Experts of a small language model: 70.3M parameters, 48 SwiGLU neurons an expert.
Below are experts of layer 4 (counted from 0) of a mixture-of-experts language model. Rows are named router (the router's row for the expert), gate (a neuron's input weights, with its number), up (a neuron's input weights, with its number), down (a neuron's output weights, with its number) and show model dimensions 0-191. Each number is 128 + 32 x the weight over its row's rms, rounded and kept within 0 to 255. Numbers have three digits each.
After each expert's rows: a language model's description of what the expert responds to. This comes from a sample of Wikipedia text that the model never trained on.

# expert 41
router:109122145163173166109059104051175150126122152106173189095114065126159106099081125139107194094129124123068138091099166108127193108109109128112118148138163154201107137142129048106076115124139131139123146139142149108137160052093132123126194084085191092168174129091119135120200124084168121083163157099117150152103126121142099142151147178158151118158097106145133167111094131145104112128085114078109121195165122138115125139154109120145115119124116081144143146116086070155178115172127175137069076146100114132135111159126080154070129089116096179126143136063041155132155135113166131153
gate3:184082106108129173196129137153147074030114142174100081132142124123153091197120105096149142120123142098140116121128101112123101064092082113133104190137129138121144170142169063166124149143080133073133141145072119087145103107115139105119132166070146107113091118183118119168130109169117124157132129212097113129165146118144152187130090103167183133096146080146135135115151172128170088159122133113095137119174152113165095161201192151150170138129088157163140146151160126131183156075144075143134148078140153137146177126155113164125087177129146047089159083109095153140127098199160136123
up3:163133099108167131128128143119059120133168092111134172117123106151131113125142144092123096066103115124153110111104213144082108141166118102121165120151116107100149076144110150082179092121117189074070078065135156135098141138073167138114168137109078172137115109107161173162171124133091174184108071079116096109134124130103151152128078180148098164099133177161141134192173153110077200157159071145170107131076149199106165121061072093187133177140131137130120080148132105170093095064144131086125165137093148151134119118129114133160095066145163154141128121133139061119110126151099139106
down3:141109094131134132159125097122116140124075159106106121135130070097152114154134149135115109074132149081124095136115096150154152084159184079118161187102146128140108103142141053125147131103094150159137156162136108188082172127093204153132097099134105166130166119126121134066127164091051111209185168128125084125146084053118143103201101141152137136150122165081130154159129129102087123073087076110134101103118165121176157122069159072173160074111087115200152115106127151183130071068098151142119139163132112138156113121190103119165100121101119155069124157120116059110121134187103113115
Description: Sports schedules, institutions. Table cells such as | at before away opponents, single capital letters, and words like University, College, school, club.

# expert 24
router:153101069099108157164117128074112121134137122166077145169101171110122134129061094150118100145147120151086111133153165106165139069144173084091146145144103205131160161123077132138069175143121114126084089127151147146097168144120101123167160101135125163148056094163118112074140129144159131142130101144105108145106149087121195098083139110149163114130139097167147173106153128062047107121127067153091137126084142077078110173123088137149091101120135182097125116147133128116083160142166066125151113132124125133125151129136090172059137127130142146098150089126000120122142084156118132118
gate3:146141123128137134186093134107104114086163154149114182105122074120130097103139115153108136118072172060135123146117091130145076140104124118165150035140143183121122136096089063131164142135143155071126107093126063157117130092100150199128095133151129010161159075099123097156171131191171097086109126112110110115137121105153144111119066153155124128103122169164134061077191176119173146172132170159238155072165161145150091077104111103135125145153158160089151096114160114127162116185122143117154110110152129145097131149169124108094159107106131123147089131169115108124167153123134126170
up3:155121139142084115117070150125116086134138070148123158111108157138161037117062102175119108117139140188141083103163158093164175150098167118112152139153094105091142174087087103176084127174109125114101086131129151141079123149143159122123084138156160132161185057098149091175101065111125130143172080156143133105155121095065167102136063127171115128121132075156140132111106161175148135144149152126122134098141166106093130116076126110166114123064139088143099152142060091178093114199140118081139129108107154152064098167182121181131129131099148129138087153101120115178097149094100177046
down3:123163078166143128141142179156070139067164094155145145098140127149095189118128119106085069063100163139116175127093113137084163122134079081077177165115136090121091189158154056111138128152143093161102119119122094150110143158159104155162140129140089159127118103145147132114105113085155174127133138135137179103095162106099130099130124144174118060160123162096100141156109127092134133105142137152046079162146194122088082100136089145152128147139094177150139100072118116092161099095137173209122055046102109149114088200126114199133139118102127108158124125137107131107070205117111119123
Description: Foreign-name syllables. Short vowel-heavy syllables inside transliterated non-English names and words, especially Japanese, Indian, Slavic, such as an, in, ia, iga.

# expert 25
router:172137252146122128112123112123133135100115122140133148177076108167144137158092116164106124091148157170111105102144088105194190141158142102139108118126181072113150118150102081133108118128150143183113155124119095166123170085096157112138175096164188103160204153135168134095100130126095146162125152124081122101126137119067070158126113131140112152141124101100092136113097070173131106082095179091144129157133099158174108062122081157121134177137141023141156140144139117133179115109185142140115145103201096187117153140130115148180114120158077154159141174145210079123145156141162136131
gate1:144098080118174125135113109117144043103105100093099128118142130108130121109109132097117125136151077132093112111136125117185111099087096111090125118169125131103034091109097103100108111151139134131174071097099108139110174091109145151138115093119100087154102093113120151113183072063086124206085155142177140158156105133102137120105101147106118157111180151148174157186103157060102190089102131190141169132105141121072055154125149121094111153183156188126110120150123091128104105164123223121169096126086107119161086164072139153049138123125130189150139123169134104176104138143144183139
up1:096163162114147096159155147124117133161198105129153129150136125089117160123095130132114146092171120102119109184141078111097090185191075152147178140080162078138128157121109129150144127163167183149107176138155125164120156163153128112123159113128132122125078129101129079164112195196153112110078121087110071110107141154111090107093157137105187096124137152139136090165133088088219110158154144143192117188165104071143121134087087173144154139111154122120167118140162165079136132182174099163174153086140098093129100201193171132154168100169170053125168074116153143150093124150133113131
down1:111138090095117113205125137136134152133129168085133099163149075178080075108143108044144122110137127107163133150194119106090170146189113082098107084135117126142125080077158135161172112105139125087151118081082132174171105092088096074122130099147077126132135104119159089094146111036159152171117097128138063105130148088121140141098069117148081138145129085120130205162103171066130144114136131102183120145180147150116083152111097178143079170159146106095135068106159131120091100126145182084098144142090105130091094151209145117144116116098097145176131145173100129097169137151115170117
Description: Table cells and capitals. Table cell separators and line breaks in result and election tables, capital initials like G, T, K after semicolons, and sentence-opening There are.

# expert 26
router:084120067144107145157093171107057134139143104117094116097144084084065143113143117077097118135095075116140134143138128110150137128071146146151180119153100120140106146116142058111160149139099155132160073100122105102164180087161128197121189114145098086138098089098106141089145166097081161112109146174146091127086156114165137164250132125088169158129169142119111134132171180103167113150077130172133155147120105096126143109169172119138103097115083157148165103084080206117138111126074094080172118101114082136172100123106147181129126143150160125113128079165074105123120215106141105129
gate0:122181117087110171084108174147089083154230187184093118134135112165110120092137084067106094133102099147127068112138130103126120115127064165154114141147161105131199125082188190092136106099159116112084129122125185112145141166136170164084133094172162089135141138091143092138132131164101115199097120119096132154101106108106128149169123104145144120158103128107132107153178195145095167194103151106079098138137130092102132089127166132216114124136128155199121094109147136134146121178124129124119156168072141103119203050135153148123097130069118132107146083125149105160075153165123129092
up0:146098091145141090175170112126168150130084084088149181113124116099163124125142170194166121123120177107077199159131151161094163147188184109084134122119077149063134182161071053138123132144115113159134140106132117120107103148131057078150122139061078150092120128141131169140125087109131163085197211146175163122159113158125112100095142117081076085107105109158106165163106100103133105106162057156159147144094147175168163174110072134039143127117138076087126143121145104155117141112167118133130116149151138115115107159150088122102135117119131155145122149110152155111172074115139158200
down0:123150081130122105135116139140142152114102165121104132064156168122145143141133103170181142149127126151110131175143172188131167169107154113128186149131160240173076112165190101120120131123135054182157146117170119088161083185077123090055119104148067129079119112144131131132126160112153128142150074117131121115144143134051097111079125068122110072118132132117124070077173141086123127112137163111117142107136183117109127194190109155163132166095102130095121158120164082132142143133106095104099192163128172172184080151112146081116134090115187117131165132123120162148196168140167135093
Description: Word-initial lowercase fragments. Short lowercase word-start pieces (s, l, c, sp, ch) whose word continues in the next token, such as the t-iger, pres-eason, invol-ving.

# expert 30
router:134072052084119155117149121130138131133149174112106111092105083098098125157114167094122156111139091114171161144096124155071145135105119122096104114164125196144139154087129106169144119122108124093093149130143171141135105150165097084097113138118084124077030126154115103146141141147149123145139139146166158197099129095171139130143087112089146113071111126114179098180127142120104099158118109158092112095141124080087098143174167128134125083122086198144113067137093147110113162136147118135143098172091171092145154117122180097083129116039163157075099093078000162150111102105092152109
gate2:104120099178165125111142135160149193157123135166112115117099111117100172127147099133161174153148129117074157154095153119114120160138090126158092127115129139166160148089170093119126152161124186124095161135187146115163095124153150166134100124102179106145157089120144182152126161098175150135127127152139103136081061133133109108255132088099054092107115103182178101102105127161130139076136103094155097118131119059134128114134102140135146139181122076121122150110116196119128094119098158084161075119146149100132174221088088150098127089105100078084099102143176091081121204076111128123
up2:149103133104125154155169092123139122094077183065182155081128143117164099146145156145126156096153167178119150149142094181104137156127093142181044182088152092161123088175078164132140165132143151154095170099173157063139125081103083118173100149102137117155124127109096097142065105105116151137133093086127107124132132078111134136020092128130136069128175109100115090061079077102147097161141084134096191140212142134082115140102147138112133142152085154110174089178112122139136117109137109045102153113155187117110147100133122116118169162129120141156098204133149130122152094117145120136
down2:179170062162188156150117107168129163088135089170132147170172130055120157124120123148161145161127124121184128142140123136099134110143114131146161140153126120198157102105101142151183165150146115155115105137132113097120142098138106171120083113161162093167151159116159096184121177166111100053105041116156101084145122149095134103137120124126100074070088160139146141147131135111137145086152085195128168039107093128132135189170111113110083162115088066058082140143096155147164131167151147138114136107074121098189103106122159197123161073135120118082137105187180152138105080167117114124
Description: Places and nationalities. Country, city, county and nationality names, often in tables or after in/of, such as United States, London, Nottingham, French.

# expert 60
router:183136255136123119119128106124116130102118123138125134167091111162148154157096109163099120091143142169118100114145099114190185150150133101145124110121174080121157120153104085120096112109147135173124155118121094174132188101095153111138182109162199101141196135135160133101099122121107151143139152134093116093135147117078074154104113122141114160124119087098099131084089076157134107075102180092137153160136104157178118053109098155133133181132131052148170146137136103131185120127178144152118146092200098193106150139135108151173117113169078144161132178150205080119141158133157131143
gate1:121134097129110121144120133117089143113105098147085133116093166116123144156130160112151077168123119077155172145150098143109112115144156149156092147147144112120125058095112126142122198135132088098161147124111123139128135120092125100127200142147128192137127141087127148183113074145115130138159060171143155100125135123139165085153075089190104181095118079112115107153183109067094216171180084064133084108115168107127153180148180144168120142174163100137098114077116060201102184147126119063065130185123081194152129114177107130089088146114082072114146170119132099125084125160137108132
up1:117090121155096089096112145138155107082172186112158128156147096190142065152113132104158124144079142155150132166120096101185166122166148159104123122167073132160139178106082097135095164109128123128104097094113091118110129135095157176111118129154136108105124072131089142067162168117101146146122142197071136122124134123077114159129170096098078091135146129128140124084067159209083092109112069145121136163148081158085136131090139077073141124157065151125162156119146165136201068104137132108140109083067173057153134109121136143130146099135193125130134107078117231132127111141116157062
down1:135173057138113140061165090141122178105127149119090123136113135135130154106147110206157120151093091130099093083173094170092085072103147149160096085110158121104123100123112069164147104185095127147122110139106027079185104137141128100088117117151119149106167158157143088096091150161095116087135118118144124120091156123097112024151120113101155068093149093123154101080106118096096107185068077135127098099116132171087136131114090150144127135174149080061121197112111129128109130087121169069139092150197125160075163152160095139102114173148141050131120142105130121114112143146148112130
Description: Name prefixes, taxonomy. Surname or word prefixes such as Mac, Mc, La, O', and pronoun starts, often in species classification entries and tables.

# expert 44
router:053140059043136135133142136089105136168120156112141104131202151099135120092124142074140131137140129130125102131156138140074106140176125163081180082166095162087120153150118159157122099088070134112154095131098194129130113153159097164118139155147095184095065097164140115113124101109212097166087124167121119115161170104138159158133155115086099088101145135124150109135113148130123157172179091143080092074111131059101115129086136120151105155098152159128115108054121156130086112153087106136102143166150118087194154070128124205084071146106168173142068111089091178167103117117103150112
gate1:167131115099134109144096143108025125110115114155123166123125179123151142135140132068084170133127115122151105091169117119154134176116123132195135126146149105134153124091109128149104093215150134129121183122125177072179147128147167086143124156149115146106179165151114146176093101088142148141091202103124212129136182094132213081097140151134116093137142159107153103114111163114122115084100144158132152168141154091102166141145105121104137034059154109111154129116139082092065087156136164104100117127089126136091098084166140113087149121141177131142081151157066187122112071065075142100
up1:074141109110144124094125127130135135133106119156125153159160137135213158131085121105141147220087090102097154067175152108147132122155130178131114095116128151167135154150123148191108113145117136098132159090100073101193155160133128119094119176095191133131150182055103174093182128155149143149146145145089174131097124099097129077134094121119189091154145113102183100109119130130122206073115106165177115180146161136123196214141096092116140127123176130151142116132146098077067126114093102156125083060147087138126122148157186098089130102134178163112122110152076149109157118099059142157
down1:128153160108153113099145149131128156159105101158119155140156153148148128127124121096115187121067171116166104028125088153156146104173095132186127114137169136132109094164112182171046158154116168062165118119107096109135135154068141106162150100132131091140158086156135142082136059131201159145124083131127176158146202139143193065154082138071089119120097108164107143092088108147165165116094193116119158157147121104133147135077098095126133112108134088116121147029147115156122087079119093146165147107125108067110158137126173128121155096133084097125108185086167104141113157091080151128
Description: Descriptive topical adjectives. Adjectives describing a noun's field or scope in biographies, such as spiritual, classical, local, military, political, senior.

# expert 27
router:076170075143120112114070112123066133133133132109074100183166167071113133093097136147068092130113092110150133145158142118134089109095137173128134132158130110220103111131105109119153133120149192057134119159123137103143117081132098190065144128112125143186113134151106124063161109108107118111125092171163107191055127071141130121177144161132199176132133178133136125136152169104157147113086085170117142085145142102110105135116185105170092087095060161162131078119131191083131106158099144134140134108126117148198088174127093159135129178154120118102093074116069147113160100086143158167
gate2:150188124115167079080078091086141141109139152107167111130109158095150147151105146170125121147126169144141087112143083130117114121102125139154153121181170106152086103091141122122074112176173158105117081136095108089148082124126169157114114165109172120130184144160114129120103107159169091104079066164152109164091075106131114142163164149140118111120170116088119101152106113132138196134077138101124124177128129073165155166130131149183143157129123155139092074176121166118087084109174117150099207107144108162122089139136112145143151114176139117204076174091000187109126137124121113152
up2:126162159130162139115180091100156066106147090165142200094102160130078159127102124169118093133108163131040173141174107181099106117102083107098172168117118094078223085144156155152150138104155093141160188126116099148191109168099122122141130131117135170116097113103093154144167121117123163111168117135137182129120112141126139123082155086154103135131197123120111168138135155128141122160116121149111099063126083126154128163183072101096142137169114057078142097182134133133135112185137161078103135092109147130066150103155144206106156128113194141116085121142154151167115087100205124177
down2:102061123108138163150098094087111082181116111107166162187120124167138142174105157159052089073099160140151115121183104121135128139111140135141159157157121117204095114118081111171202085140142123114102136179119137163143089092041161111108137108124174089175092142133148075114159173119175135139120114166109117173133122127134160155159098100176146167116134140111124087185142139139128147106147153137149134179061145089151105139133171105170134134136141161112172102154114133125149119130148168190111184137110146202174213195143082142047176147098123137149080139060118128128133110114081128122
Description: Capital name onsets. Capital first letters of names and words after Mc, hyphens, list dashes or table bars, such as F, W, H, Br, Z.

# expert 57
router:040156050132172142181072084095108136132110099088115088184133105098111131089091186146056145134107153122141211110180090161157120124099139143162144114166129107139122126131101152170109124142156170129154076151127097132139157074099150143094096093142146157173059078100161085106148119094101107102126143137133134193088152144163138132185134150146159179171112153123139127148109135137126121145163069151133130130157108093115171103113173098111150064088114152167132126137126205124156148135108159119141175153118117121168128153115112143140168146138142124143107116122000150101106081104127138115
gate2:211129114084083133136099153069115130129148142075138097167144133139153068202166145102150109112117114114131151106037157188126092171166183111122137095138080125156087072133072173166148160115163079113107146107123157157045117133134097167141146152183100113129039065174157134165097093127164139112097130177083118149078115146116141132147175146075177148130138106122157161120120144108126121123112148177126141158128133125127062078073096113173202109115149129155147138116061121132141135152123127143192124118155161156123132099140118092143076171077146107077132111086122140115153119171127180153
up2:143132115129171086110147165125113151161146102065101157179151193114180134102085138109144153151119128194143138112112146173130104112040179123211130145104170121138122153152106140134151174063158149134095161101157143090181121125115130128151057138116137067139179172147113122146165102110133083120158125157119151154071150131124156135157139156100129144140119074130106143162138089156185134145162089127132124106156078127145193157123118069074113145118191115191207098121097108195107158148105126134105152133129149146139203106103211114094129147129177077099078146172113078129116165099156088089
down2:165151007143175078142167104162134103175095078139103154068150144114169131096127123081143123102172069124148108130089126125068087101160151130133094125086104133160133100148118105110091152149150072071142116115120080141119107126123122098159125162128079120014141154156112109175159139143161154062137093133091140133109170126127126059148153129118125172089078155106094090145149133195120137098136141128083144119143188112113129116123111150155147148179162154157164229136132129195146160141134159174114173188143190082105060103127147106127124099116159149138138134132151122111180126120124148118
Description: Lowercase and capital initials. Single initial letters starting a word after of, colon, table bars or hyphens, such as of g, | H, -G, : B.

# expert 53
router:073169129096160111088143136178112103096182159160168143129134083143140086118177154154122127196133119155117096130192175101118087169114147089096141140129072126095121099059129100090109073127077139148204055111105141118121166070142144195100168148128128138112128170206090106096149144134127177128101113149110154129111133084099119173081161083146167164104141125103096162120133175195131137144083163109109157085117097166174099094074184126092125071103182127165106113098086139112106139132143133140105094076182176163084119170122142133091133130104124168101111065107107109130181112165151138125
gate11:067180097232120133114112131135089120147088138109099078084193162124109123193183162104093153118117116060106114095215120138160127150124136141140102149057094143147115169086117104135182111154125182120155110127122167101146131119115215151122179120082107133154137153159092158113147109116140169084139092121216180090181181161170104121184136071141145059122127111122092142132143110131125062173122145166125123152146134121115171163111163147124162106170148141110090156155143176155153164115131118110154105114153146139084148107066143171157166084098123071122119142119100144153093091108116127158
up11:046170181136160107151087151160116116106127107162170119085130135113141084093165145125104191133172120171126077113188118118156140147049126141100168143114115123138070089110155066120128129134089172133156090116095043133128163064163135176102165136113127109162144129159098102106121107101157151146128103177143152109106139081126102100166176108124111119075084083135082188145093136203150110155120182069098188132121145160122150171113098153165101113127173091135081175126108146150134141106075130167138138113126149091144102185103187189138152135149154145150073083097133108153164121186119074158
down11:190109153088161103075121119125035116149112142119175153136056087097119091139089107100112157139126097117134136199157099109124099172141080090126125105175104121143158179130100132137077138094055159122098109121125139116074185107123101154096091117141124105080118153166139122125107148112106119177115166119159167104160135048086119146128166167160167174106189164104118118110187184125131143148154167089189088124143139143137125114084093101145152157056182111134145138084133135102070073137164086128087178176154106129194123106164125190064155105136116171082154137132112128139171103137103106109
Description: Coordinating conjunctions. Conjunctions joining words or clauses, mostly and, also or, but, &, slashes, such as multiple genres and draws.

# expert 47
router:087148061103143153138090140067098126118122147092121141147106117090086123116127131151060151089130095151144143110169089127183184160102158048115082114171154134157151068135092154103157160096126137172137119144155154114102193055133112138126111103125124169203151076131199094084152124131119168145084153134118131137097172046118140152119117154100181134170140131111145108126105189083133103109101080145169106093135150162185069139088143101171115086124087184140180113153097103092134175130159082136125175226172154171110146116128104131121134131118115137104173161159097097123119165088139092131
gate1:115160133087175137161109082157165132188113090138134154091103185134153131159109177110074175162089062110121107092140117132101093041167127167107134090120090125181163149103079182144176139132173072104111093176091096127077144099095126180129116084090128105105086089126112097131138131115140150158120106119124090121102061181161173150119096086056088099095124184154055147180168140119187084131108119146112120142100122147073141103149086158141142173085171130154150144170131132123105116106156173148185159127120111143069146130089140191132141143147162148104128079119092133143144096078110169100
up1:097117143175103114130102205143126162026129145130112091127142135114093150108167069091140129136138138090147097168132137098142127132163112113145084143162144120107114119092081093131109087083160117144154129135216160059111150136154211150095113168137118122145123101082121154108117130191080107152109168160108119153143140049127106071190106152153076146108134109075210148121144155166143128149167117107129114181134169094180154102135154102163165150130154158130106128091131123112171106126134141091148056154122071151125073142058128152092091129078203083153112111135137152141095148131162075179
down1:141076077053146122146110140136073120136119098147174097138150096111168127065139130188142131124151119122064159161083138094127098087083152112105142157099102135145171139109099140071142134081159142136176123108177167139083097204107154133136186106186109149096128101143164124134093179117082148123177105169165060129092085128143153130087156116091126131136103087126095112179134187158140137104146160146129110141169052142173140106047094129127146141126146126140053092142101100132129124144151141113118098119157216097089094142092143116204181069093159115119143138152138143083101149101134174185
Description: Initial letters in foreign words. Single lowercase or capital letters starting non-English words or transliterated names, such as p in paisano, D, n, St.

# expert 32
router:092109107093137163144179121140118151142156153180132129126160091112131135156090145119147138102169128151181098147142090111057137107125093076068106093191117161066116165112131094156122087108115082079081073052076154194135108120122095150087124165140106142055098055115182110141153104131151094141101188173103107171158139087122109203117163092164120114132124115093094222185073130140112128171159111112122095107123127131133107138100120100145100130066156140167155088120078081138160141119138130143134137144121131095160154139142164165129125139092124147138101128066053182144083081114086154136
gate2:136115105106152105144110113193094141167143069109155139183146120136083151124088119207060082126176091141098141145120179152096111187147135111194025128096145128164146067159143134165068120146132164092136098079099131116186138127135108146094135173135128125115141104161082209144094131102156115170144102142140132176105116086119141097173147098152127161115138114171189147165127103168096137051146078151141099104149149150143095127136087108143126137131140096134097105119103099126051100139106121145167086144147083066156177080140110116127152083116110095140069145141053152104161166071111106142
up2:160117122206134102095111130092160121094145140089127112088123120181203087131073166135135138138137133148135130141117109160129186075083113139083172104168093106135125150091158076090146158099122119123162147202180154195096143114126114091143157159154125134121102154116139083161163131129118159084107093046179152157159088131169074167136178114098079108137084077123080042154093147108133171169083113074108151133139141121110127158102125131099132125154124167139145121095084178133184161091094062122136157172158165141136186109181152116142088169102135107098160113115109082153116081146170175088
down2:100129076135138122146120117157115075090143188129148133178117139146178089086181128121161147118111108171168207182131140147119128134136161118130152140100121142173143087129138099040122045127127128151131122170084122134150132066091120155143075089097065111107098146069161073138088132152168130083091097140079118099172128158178095118131129132080146146171120092131159100142177173036126111130092095145116102157153102130150085141092114140064116132097105133102165111127159130144130145172144125220084160144096097125152090132155118143064094143147168126052151133139115074086194133121120082139
Description: Nationality and national adjectives. Nationality, ethnic and language adjectives and National/World/International in names and tables, such as American, Aboriginal, Spanish, Mexican.

# expert 58
router:129162097140152188115058131071110112120124158101181175160131132120126098158130048069086175128138090148105125112175139117093209132184105122124086075137164149212133141124114147122117139091087204069088155120136179068128107117124099163138171102125138143156129075151161170114123125191149125108137135159145106180131144116093168113127130142111129122142095115159103112121159093103117093086157094131128133137082096099111130103126153083137089128140121133179147076085121073095080129090059199143113116199109148091139121153128093115138160110100143146132140099066046161100143183132076147100
gate2:091144113087104083147158148197104150114112147142097105097131123106162118120148148089168141139112211130116104104101079104131098107122186132133125125096128094094163182159123013148159156137189110135116141118165085161174099092132138089097139163135150133073119178201149154177109103097158066119144128138107142139147095119146141151193136111117148091116163055087159163162099150136125105109136136147128125097123147115131164156118160076095110039083163103181125112136186158182104106144102120154120121096037084145175130107173190105111127126133140131154172156101115145108092104118121198083
up2:034114136163144149097094100150152069171137104124091131158150087192142141135163123164114111093136106159135160128160101118152129150127142194191071096143159078144133122102111109180096098187115164154131157065114100130179133080167154131050119112157092187146161154142101135114154141072108168111115138118155070099112097142127092147220114104106109144116175162192146104136104135058148146147125135119133084156189140146113118148086129191048152143123120094129137083136140157085146141092115157119093137089133151147140088132111100150125134106117115094157050125123075085164113176137170070146
down2:086151100129160101113130122080122150138164129115116101192123131154129126138121161117143107116152156108120174177143071237087076157129089115165063127114173156128106127150107122135110104174132173159135155099061228142145122139083056099119154115144122112037150169129114142162106128095120183140145117130172122112046110169111075177198188079133095167169111081114099135119102136118155161111163147103131118155099178108114161093110173150071152161155136175125123130095125177113158127098104163087138119135128097098126081147103082153143130084114080117129076116128161123150147136075170106149
Description: Letters inside acronyms. Capital letters or letter pairs inside all-caps codes and abbreviations, such as S-MO, S-TA-T1, TO-TA-LS, M-E-NA, Ch-EM-BL.

# expert 17
router:086101043128091100124116098098149118136153152115166179118130063153120088122137179118120171107082133080084128151126127159129154072166148125140117218144109120124168134133119158167118165117145150119073084133139143099095139086123049067133044136125105116086093070118164124136138118102175185142111121115085138180131100152128102153181176131177156131155168069118166141092162163112100141109089163149100104140145134105135104165111123125127158087113160204134129059108115139073149128080118117164100140140148127070115141092107065179097146088150091135082143070103095207150090131132131162135
gate1:151186117066184104143083109091155100125112155159145172110134134125185138138163079089126132154145156120121169169150039123094138141113104107095193113159128072090124139169141142115110074129118119088171113150102180173114056119175107094137154107141142154125133160102099092175102078073105166139100178151157143122200118133099107164091144168147174164072132174161109135081155131102074082108141135041143192138135158137118145076178131104117140161112055163131160146104131122100118135095078117064134155160161123137132163141140126137149091180112106147132107107080130104117129094142130212164
up1:160055144130126119123144164135093148189192089156117132154159101109099095114134168167106063082090085157092078120097173159140183130152142138123103165122154153163130153144085125110163071174080142191093162098131148127142124080135165182119122126124074126087141119131171124112114149137142121080103157119140142085060133112119095112140098129079077152150108132110154181148076123034108173134076080153165145122088034116149136182095166125122104142188149083152081164129084144168103143200144153157123126111102116139100163155137129125058161137183116129112158172169140143099104143142106104123
down1:156143109126080148099122149132135052120119104118155117108147143201069105074088130158127140139120065139085109102120175118135111082143084117105150131174128124131193160126138083142168020150111163128073169174082132189064124140094117133148104102099112087103107095123145139122082107182146125138132179109123141141076091167075070167177088086091119120141083124108129125130103137127142165167078150140138186139134109136122145178063168095152108141156115122170087108136101083137082118081125126121097142110098146111114122184177165122064109092159127136143156155117084181068127145177060126164
Description: Institutional and place nouns. Common nouns for places and institutions after the or of the, such as school, state, city, township, government, film.

# expert 54
router:162161199105084139165160100136115093115109118148121136148110202140149155118123113149081151132100147156126150189136162136117158126101093079105115140082122134081157097178078096172120098153158084161105103131140109195137151079071144133105165148180220116134135086135134139142104113107147139161169127151111150125195175135073028122120138080128169095116111098094096133114130130099115112080132145111148123166113191145125121119139052154110124181124150018140097126148185121135084102159182172132116116119158081166082155092110078110191134118156153140122185113158095109115164119134159153142
gate0:158153132115102127145100206138193113149169098037103185112139143084125108139134070074136111126099174091138134143098117135101125087089095124179166132124122143163092094105145072091159175113132106101177111091118100085100126114117131162143084168120176140149132116113102172190162134096165147104106102098106130110114131149091130122153157142153208092178073144071163138129164120087113158132130132110139146082193129136105072097083095132109090222133151146107130124165121187079174081125123112068108203114103096116124155153092113154104118150131168070158086098122169085163155115158108146098
up0:131125117151172168103108156074100085156111104135105137156114127165149130181126125134134117139184083110063104181111235099139139111144112088144165158132150097098151180119113171064122130124111150093109168114062070116129177130154128138088150164146130156135133116149162101067167099108151110151076136171102119126127102144094160175084142161143130206125230114195156084141111142099161183105111135059054146159082072119088134124133123109136097125104114116128144143158098163136087114117115125113128083187135118172155079166131059145119130167187179101086112109120166150124140110156149154125
down0:131128199093177074166154091130124163049114159149115086106139139103136112101174131100183139106067168092125142163104079198123127156096119108106081153164054072133111084136107094183156086176139118133138081099156094182022143157146123166075109119084116155124164130147117154157164149092144062123099138154131152130142126096105096120145132085062113131124101092131144162131122128141111102101145091120145093111113151106071163179162124189153091145112104151124119146134175150111134127094096144093127130152160128187155207115141108090143100190109115178122144120154100194093090096118143166134
Description: Name endings and brackets. Word-final pieces in Italian, Spanish, Slavic names and compounds, such as co, ico, gor, bar, plus opening parentheses and separators.

# expert 20
router:095165066169159172089145141132064138145114099123147150121122149117153115144103085109130134130076131054095101099176087163090102088103128154048142091147071164151127096118181157148136137106077110129127094175094148109100140152125132098150100122064115156143067170217171148144089130085123181129195119123115178123107130139165125080153127109069128099108065129117146079153182163109113077161166180152112140151148139107122148142095094128098126099117161149166152092142125061154101158123131163168092154186147078146104149124109151139059140089102132156125167141144075091151089079185138164145
gate13:046115091107106148149048091094205117157143156128130185151154102103089115124111154103141165144102073155140135164090104082142098136172143197110129098101107107148149076118096137122104149150156134104137174113150111127153145090116095175105134118086115161176140132112054127137130141099061159110099204117154120097163121147156136170169146140177138096140155118101103148103158085171073157147117084123151160154165123167172139134078147113138104181110110178170129154143093156085171111128130150119129112118072147131174126064079056159135103112138132124155108043111088061150102195122147179101
up13:133126116134122151155112175131122112143129110125118086104158130170137111121111110140136126101155189130117141190141156182122161132153093119177148158161161095148099150095143085155144120063138132115135056111132149138103063109173125126116071166100122118117207112105211115093126116152142096125119006189123124138082082119090084097125122198145110174112119130146099130143105153105117180074138138016160141107087160100152156136143170155130145134143131088100061124096146147107086115130081123096104196095155101120122114156183181099081093151090132082133129164092135143078179157128120107176
down13:171180048116115126131108104113100063166084167142115142162139145148108141089101104105147148205173184093167137130083063142161107141147127153120144152122187146089139166106130136099100138134121138129105148113049143111170136175137130158094074149127127128109076163134112075144082128104112098165161170159150123116119153075101133120101098156073083148098107155102103146188140104107124104146147108180178158109120121109096097113169161158066092146101101159088127189103135182107067072133118132103144175094158128168126082079156158098128071117178121081125132119139046150090095084144092108189
Description: Person and role nouns. Agent and role nouns naming a person or entity, often ending in -man/-er/-ator, such as leader, owner, painter, player, author.

# expert 37
router:181137255139115125126133121118126132096120117133128147168094101159145143169085120149111109092141149166104104109148094109192191153152132108145115129131176063116148118164107092124099116123134132191126155127122107187119180104098156099146180110164198113148207137141158139107114134122104145136119158133096114098125144114061065151131110126138112145121128099111092134112095068175132117085088164089146137143128102174181112062118085156113132184137134019145143130142134116136173116121174138147118152099191099193118154143124122157177115115166067141154147173135190082136148153138148127136
gate1:126138105062093139108100147200071128151110131146182144149117107111061105095154134120098082142101095063139112125102107104118056117142095092155155148122064086113141122125130159099179134110137167196170103078104156127144137081109086150115122090126115122105132105118177136134135127077109161099047087161133161078146155129104122114126225129129143133111124088063142139132139189091155137137145141198162157108141121127170155119148133091117169116107179134170098125135126087094087158152120162148118108181119133119163174093098149245149166096164177138124148083105096121121054112083119117159
up1:174135131135175091162147149150126088074112091148082167095059041123113148183140159128142108058112110136116142109135115097122174153112127103098103128172070163138159108098138134097120145063021146152119147122050130119132150167094187084081111139148193144119139150161068142111101134188143194195102107126117161113146119091184123153146113102103106121108095162157086099142183130082099167117113167119110100104091077161132101132102178071118145095135138121098107146084099148133052109144190086103128133120177105144127110139139090182144147122100150136076134125178108104128164136138131126100
down1:125098110153128066137104165081156123190125180146104154146133157170100197115122147183157078169149106157109125126104139127107091076136136089170095115184110123142092138118105169140125129139092135129186100129091135145075200157091082160106173168078110098145160106076140125107068172162118103130110146166085084091250093130175157076149127088165108153083141126093155076125106138155137114098161162173146104147087109091173138135133229114118150129090180114113139142151173093154084143137102139119121146062113167107149147111163175111151109129126103149152091156149162074107144135138134100118
Description: Table pipes and names. Table pipe separators, list dashes, possessive 's and capitalized first names such as Don, Albert, Patrick, plus the suffix ation.